Below are experts of layer 4 (counted from 0) of a mixture-of-experts language model. Rows are named router (the router's row for the expert), down (a neuron's output weights, with its number) and show model dimensions 0-63. Each number is 128 + 32 x the weight over its row's rms, rounded and kept within 0 to 255.
After each expert's rows: a language model's description of what the expert responds to. This comes from a sample of Wikipedia text that the model never trained on.

# expert 11
router [ 89 129 113 115 124 146 195 106 115 206 139 125 141  48 148 146 121 172 125 108 126  65 137 157 129 177 146 135  88 149 103 110 139  73 142 165  95 137 143 126 156 123 142 140 116 112 180  97 101 110 151 144 188 163 142 118 119 112 132 175 140 125 149 152]
down0 [132 161 156 114  92 157 124  72 146 150 160 106  87 131 176 141 129 123 141 162 126 104  74  63 107 112 161 148  82 187 185 155 122 123 108 108 151 156  78  60 123 186 135  89  96 102 163 117 133  99 128 100 154  89 142 176  79 118 218 113 130 124 153 158]
down1 [ 92 127 179 150 108  90 102 171 167 119 121 115  85 107 112 150 134  72 124 146 121 104 137 110 115  68 136 183 141 121 124 138 114  93 157 133  95 145  74 158 121 108 120 168 119 121 182  85 143  86 181 124 124 125 189 148 207 147 149 176  59 148 125 102]
down2 [102 113 109 136 159  95 131 149 113  59 113 125 123 101 167 153 184 106 124  91 122 114 136 101 140 116 128 126  83  77 113 150 175  56 147 170  92 140 130 160 115 142 114 176 106  83 135  87  84  98 139  83  80 121 113 122 129 140  94 124 156 120 145 108]
down3 [ 41 155 131 106 171 150 171 109  96 139 172 162 129 129 120 119 118 169  98 113 120 121 107 109  78 152 160 144  86 110 118 102 108 108 173 168  91 149 142 158 113 169 127 191 141 161 126 116 144 166  62 106 123 143 173 131 118 141  90 156  83 155 113 149]
down4 [ 86 109  88 151 121 131 118 106 120  98 118  88 158 142 132 166  92 160  91 193 100 105  81 118 140 136  90 175 103  91 146  91 137  47 130 134 176  93  99 138 143 138 147  92 133 109 135 105  38  53 127 167 161  83 118 120 139 165  64 157 133  80  93 121]
What it handles: Given-name endings. Whole first names or their final pieces just before a surname, especially in biography openings after born lines, such as Matt, Ros-a, Nikol-ai.

# expert 60
router [115 105 142 126 107 168 184  71  84 158 143 116 109 148 117 108 113 144 107 112 121  64 180 104 114 138 176  63 141 130  94  62 128 154 155  90  94 159 132 133 148 175 112 109 174 131 110 134 120 137 148  90 126 132 154 145 136  91 129 136 196 161 126 186]
down0 [138  82 127  88  74 136  76 144 188 111  62 128 108 160 110 120  75 104 124 175 137 145 145 142  89 116 149 155 139  63 138 142 115 144  82 189 191 135 111  99 149 141 113 102 134  94 161  51 127 138 149 130 130 122 106 132 128 139 131 152  87  98 112 114]
down1 [120 124 114 105 196 106 115 120  93  77  95  90 119 156  69 160 125 130 147  87 117 147 117 120 103 108  82 143 191 137 145 104 125 121 160 121 176 153 183  93 103  76  80 147  86 122 126 126 175  65 145 174  57 118 105  80 169 113  82 164  46 185 102 103]
down2 [134 129 166  99 144 170 122 151 113 107 170 153  97 120 110  89 114 149  78 140 130 132 117 106 157 123 197 158 131  87 157  65 174 162 106 123 160 124 164 158 101 104  41 166 175 164 140 180 138 164 111 120 122 116 160 153 145 128 139 161 132 121  98 143]
down3 [114 122 163 162 107 193 169 168 134 130 152 122 120  84 117  66 130  94 115 114 122 117  95 115 153 152  87 136 131 147  90 184 107  94 108 152 117  93 142 130 133  64  95 222 128  95 137 139 186  93 154 142 132 118 151 139 148 139 112 148  88 196 136 143]
down4 [104 147  93 146 142 114 107  87 142 126 131  88 126 179 155 138 157 145 117 151 146 125 103 145 215 100 108 123 164 113 168 142 130 156  94 117 111  93 134 123 163 109 152 134 159 137 116 101  79 111 143 117 103 122 118 119 170 110 171 157 174 138 147 142]
What it handles: Numbers in tables. Two-digit numbers and commas in sports scores, vote counts, ages, temperatures and statistics tables, such as L 56–64, turnout 752, age 66.

# expert 47
router [167 169  58 111 113 174 139 172  81  86 173 144 108 170 118 132 102 152  86 102 163 187 119 124 103 109 108 150 129 111 153  79 124 105 147  96  74 115 149  88 175 142 128  75 116 152 110 181 144 155 153 162 155 146 164 149 125 136  94 101 139 105 188 188]
down0 [157 119 106 131 111 127 134  65 101 167 159  80  87 164 215 127 157 177 127 156  84 169  78  86 152  72 129  68 108 176 138 111 143  97 141 124 130 109 150  87 182 194 140 131 125 155 136 160 110 146 103 135  77 103 114 163 157 111 161  93 143 139 132 151]
down1 [161 119 122  68 137 147  97 106 175 153 133  91 185 139 136 130  98 117 125 174 131 100 129 121 119 130 104 152 148  80 141 131 159  82  77 100 116 133 171 133  88 110 128 140 123 200 127 150 128 102 179 150 133 161  94 126 128 114 221 106 128 157  79 104]
down2 [148 162 136  69 137 102 160 117  58 176 183 143 138 115 100 156 135 136 128 106 154  91 143 181 107 105 161 107 154 119 159 158  92  90 144 156  95 154 123 117 132 132 141 110 147 185 137 139 143 165 172 183 186 143 162 129 139 104 130 176 154 165 133 106]
down3 [121 146 122 141 161 130  94 183 143 149 128 119  64 141 194 166  89  46 100 125 188 159 122 180  81 115 127 114 180 154  96 160 101 195 133 141 201 141 111 158 135 123  78 102 141 147 143 151 165  71 148  83 141 100 116 110  90 110 147 100 190 165 116 142]
down4 [155 126 152  87 179 184 122 108 118  83 145 169 165  87 135 208 130  90 185 137 142 129 123  96 121 133 100  56 137 156 106  51  86  98 113 149  91 115 128 114 166 164 110 119 107 189 115 133 165 131 131 129  54 145 166 148 112 131 126  98 168 133  94 103]
What it handles: Table cell separators. Pipe characters dividing table cells, mostly right after a name, title or coordinates, and occasional dashes or slashes.

# expert 63
router [ 43 144 114 169  65 110 134 146 111 131  87 119 164 166 139 168 102 133  63 103 178  72 137 129 107 179 131 177  91 134  97 124 112 153 104 150 103 105 147 125 156 122 133 106 123  95  94 134 129  93 155 143 183 151 134 147 114  84 207 148  97  96 158 110]
down0 [103 158 133 136 148 158 125 111  84 178 130 117 121 154  78 124 142 148  97  92 127 111  97  82 181 123 152 147  94 137 141 125 171 119  98 152 113  34 105 150 147 102 130 108 189 163 129  78  86 149 136 169 122 115 124  89  36 143 200 151  70 110 104  81]
down1 [100 104  91 111 196 138 144 106 100 145 160  64 168 130 119 118 177 156 131 107 123 102 117  80 133 163 182 131 124 176 117 117 121 166 133 116 115 101 133 144 174 114 152 202 102 128  92 182 126  91 141 101 185 135 194 126 110 145 179 160 132 183 128  98]
down2 [118  96 146 109  95 145 190 123 166 205 108 100 158  78  72 151 156 144 125 137 109 115 176 131 136 145 102 169 129 106 133 157 149 184 152 191 143 145 151 146 162 152 101 142 152  92 141 143 148  90 127 139 222 138 136 133 167  75 124 194 118  85 142 103]
down3 [191 170 120  64 117  84 140 133 142 180 177 158 102 166 126  90 144  88 130 122 123 155 104 150  93 131 168 148 121 144 133 113 137 180 139  94 157  96 138 119 103 144 166 103 111 172 101 134 106  94 121 196 144 149 102  94 120 137  93  87  93 160 102 174]
down4 [141 165 132 163 139  95 133 128 137 129 191 167 118 104 126  89 171 132 170 144  95 184 175  85  80  55 108 133 129 120 166 143 163 198 158  51 125 141 136 119 138  94 124 159 107 166 158 139  86 133 112 141  66 120 135 171 100 123 114  87 131 158  87 126]
What it handles: Name-initial capitals. Opening capital letter or piece of a person's name starting a clause in running prose, such as J-offrey, Car-ly, M-sika, Mar-ian.

# expert 16
router [129 118 150 119 132 108 179 141 160 196 135 134 112 121  93 133  92 128  88 140 160 147 150 144 129 132 165 137 112 156 100  51  98 149 182  62 135  91 108 125 126 161 116 108 182 153 135 132 147 155 172 136 137 117 119 148 194  95 104 162 195 163 150 111]
down0 [ 82 127 124 145 179  56 131 129 117 206 135  99 128 100 145 111 130 147 149 103 129 115 166 129 166 211 105 116 133  87  89  98  92 120  95 165 138  64  75  99  63  71 135 173 156  84 149 129  77 135 123 132  35 146 139  79 148 108 167 139 153 109 156  83]
down1 [193 155  71 166 127 172  80 137 143 149 128 145 180 117  84 130 160 179  84  57 131 151  79 141 135 129 156 166 136 172 165 136 186 153 140 172 125 120 150 155 141  91  89 151 156 144 140 119 115 109  74  93 119 148 106 130 130 107 124 135 125  84  81  98]
down2 [125 116  80 179 160 117 176 171 104  96 140  84  95 106 162 147 143 150 102 123 147 120 122  90 204 114 110 150 108  87 119 139  82 132 165 117 126  81 138  43 145 114 164 140 133 110 130 100  84  73 141 120 142  98 149 174 163 125 138 159 117 124 169 104]
down3 [107 129 199 143 135 209 132 129 190 133 103 155 115 109  81 116 137 133 141 154 151 114 121 158 137 100 154 142 160 145  95 117 111 108  79 109 127 140 118 154  82  77 106 131 114 154 110 129 146 128 149 121 134 126  99 129 139 104 144 138 147 132  92  69]
down4 [103  96 144 133 125 114 181 166 150 144 122 150 106  95 133 153 139 139 112 131 144 158 100 111  97 110 130  86  98 152 114 139 186 144 118 169 168 141 128 191 143 102 136 141 158 106 137 146 101  88 127 107 169 141  63 141 110 113 129 163 165 102  78 183]
What it handles: Stats table separators. Pipe and semicolon separators between numbers in sports statistics tables, such as appearances, goals, Pld, W, GF columns.

# expert 22
router [153 168  87 138  74 150 137 106 111 168 105 132 184 159 194 134 116 154 119 151 134  97 157 153  96 128 149 170 116 180 150  77 121 147 100 130 118 188 113 187 127 169 175 113 136 111 151 120 159 107 134 171  57 146  89 148 118 168 133  80 134 141 103 104]
down0 [180  80 116 131 138 157 103  53 117 109 107 112  95 105 183 195  82 146 130  89 162 146 130 182  68 117 110 130 173 162 143  92 113 112 151 131 126 173 100 102  53 153 156  76  85 114 148 100 129 133  99 146 155 121 199 174 120 128 143  93 193 123 174 143]
down1 [ 53 129 119  83 142  95 133 157  83 184 141  93 120 169 135 106  93 121 190 151 162  33 154 149 156 120  99 194  86  89 180 138 179 151 100 118 124  50 166 154 144 161 131 157  66 137 127 112 127 195 100 146 129 136 134 155 157 126 164  66 158 101 178 124]
down2 [125  90 121 108 155 160  86 156 162 146 119 190 144 123 157 113 158 115  82 100 122 110 164  75 128 116  49 141 174  76 142 120 136  44 142 160 133  85 144 143 138 114 134 123 151 111 162 129 159 162 124  98  81 156 125  93 143  87 150 147 139 147 116 140]
down3 [167 175 148 134  95 181 146  95 154 150 131 186 150 147 163  75 119 111 125 108  98 171 135  56 109 147 105 119 169 144 126 128 141 123 109 175 180 110 138 200 116  84 132  79 104 133 127 142 197 125 195 129 134 136 204  73 154 110 134 106 166 111 110 128]
down4 [124  84 116 130 113 155 114 150 160 136  86  60 125 118 150 124 140 136 144  99 134 131 142 184 127 130 118 160  46 166  85  78 113 106  96 126 147 120  97  89  84 123 115 154 142  68 130 161 166 142 161  82 142  99 137 165 105 177  87 106 106 108 195 117]
What it handles: Mid-word name fragments. Small fragments inside names and words, often foreign names or apostrophes, such as Ken-ne-th, Mi-y-azaki, some-wh-at, Don-'-t.

# expert 18
router [ 90 131 165 122 109 165 156 101  91 143 138 154 109  82 163 137 138 113 142 132 190 115 144 196 152 144 155 139 130 140 113 163 108 149 152 147 133 145 112  93 153  89 150 139  92  85 139 176 152 126 160  43 180 173 130 118  98 103 106 131 130 114  94  96]
down0 [176 113 136 111 151 117 129 146 160  88 122 151 116 127  93 171 162 102 157 177 146 118 137 159  89  97 121 144 127 124 144 139  98 103 115 126  82 127 135  90  86 145 148 152 109 169 131  78 116 177 149 119  96 127 118 186 144 106  85 128 144 149  79 136]
down1 [168 165 119 171 163 139 171 135 102 120 203 112 115 112 119 172 145 136 124 143 145  99  55 125 126  92 150 136 120  72 108 194 167 129 144 110  92 132 172 114 138 164 125 106  63 126 135  39 116 204 152 124 107 146 109 155 109 122 156 121 157 145 159 142]
down2 [ 68 119 127  78 127 118  56  61 129  79 176  94  85 105 134 144 173 117 117 186 145 121 137 119 136  92 117 139 104 170 146 157 125 156 115 151 127 163 149  94 146 161 109  87 161  74 168 209 108 128 135 116 121 109 133 119 154 164 139 161 148 114 114 105]
down3 [108 129 129 166 173 115 134 108 150 121 104 123 122 109 178 146 195 156 108 100 138 105 107 144 129  81 208 119  94 137 165 166 151 198 139 148  91  87 108 158 133 149 137 158 191 109 111  90 135 135 125  95 130 171 114 164 133 113 138 169  94 130 149  69]
down4 [133 137 145 186 121 120 179 189 112 175 106 115  91 164 115 155 134 147 100 150 119 138 128 119  77  93 132 151 106 178 127 129 155  87 152 200 152  77 116  94 105 115 101 126 136 116 155 149 103 162  79  90  69 108 111 169 150 119  79 178 105 166 118 160]
What it handles: Occupation and nationality descriptors. Nationality, party and occupation words in biographical openings after "was a" or in birth/death lists, such as American, footballer, politician, three-term.

# expert 17
router [131 164  92 170  76 134 178 135  70  76  81 107 104 158 143 169 147 137 172 177 127 139 122 121 145 135 164 113  96 139 144 171 140  89 127 125 125  65 151 114 135  63  84 178 112 156 151 190  85 149 154  72 183 174 176 104  90 178  90 225  96 112 159  92]
down0 [134  59 180 144  88 153 105 125 110 154 136 126 100 139 115 136 163 168 109  58  52  82 101 136 107 188 197 148 115  94 120 131 152 107 140 152 107 197 121 141 114  58 120 128 145 163 181 137  70 154 118 135 125 193 106 163 163 170 177 114 128 145 170 138]
down1 [146 101 154  95 172  90 146 131 137  84 135 116  97 138 147 115 195  38 161 105 154 150  99 134 142 148  58 176 112 111  89 111  96 151 149 122 154 131 108 142  85 145 174  93 125 155  85 152 146 123 125 148 156  98 138 145 135 140  75 218 109  96 141 127]
down2 [ 91 197  55  84  55  67 139  83 113 146  65 155 129  85 110 133 114 185 114 129 146  65 114 104 147 128 121  91 160 134 132 127 116 150 119  97 165 107 140 148 146  93 167 126  82 145 124 148 128  85 128 200 119 102 135 167 118 135 121 128 144 159 148 132]
down3 [138  65 120  98  79 113 133 120 118 147 145 110 102 173 140 151 138 153 106 106  63 140  74  52 161 137 131 116 121  99 120  79 154  80  79 132  96 168 107 119  97  97  37 142 150 155 111 122  98 125 185 113 132 122  89 118 115 190 149 116 112 112 154 133]
down4 [123  84 102  84 108 135  64 120 127  66 122 160 160 104 114 144  90 138  62  84 145 141 113 151 139 102 149 142 129 136 161 125 130 105 131  79 101  65 132 152  97 145 117  72 126 142 125 135 118 128 103 139 114 142  94 205 125 103 148 126 129 125 201 185]
What it handles: Official titles and institutions. Words in titles of offices and organizations and the "of" that links them, such as Secretary of State, Minister, Council, University.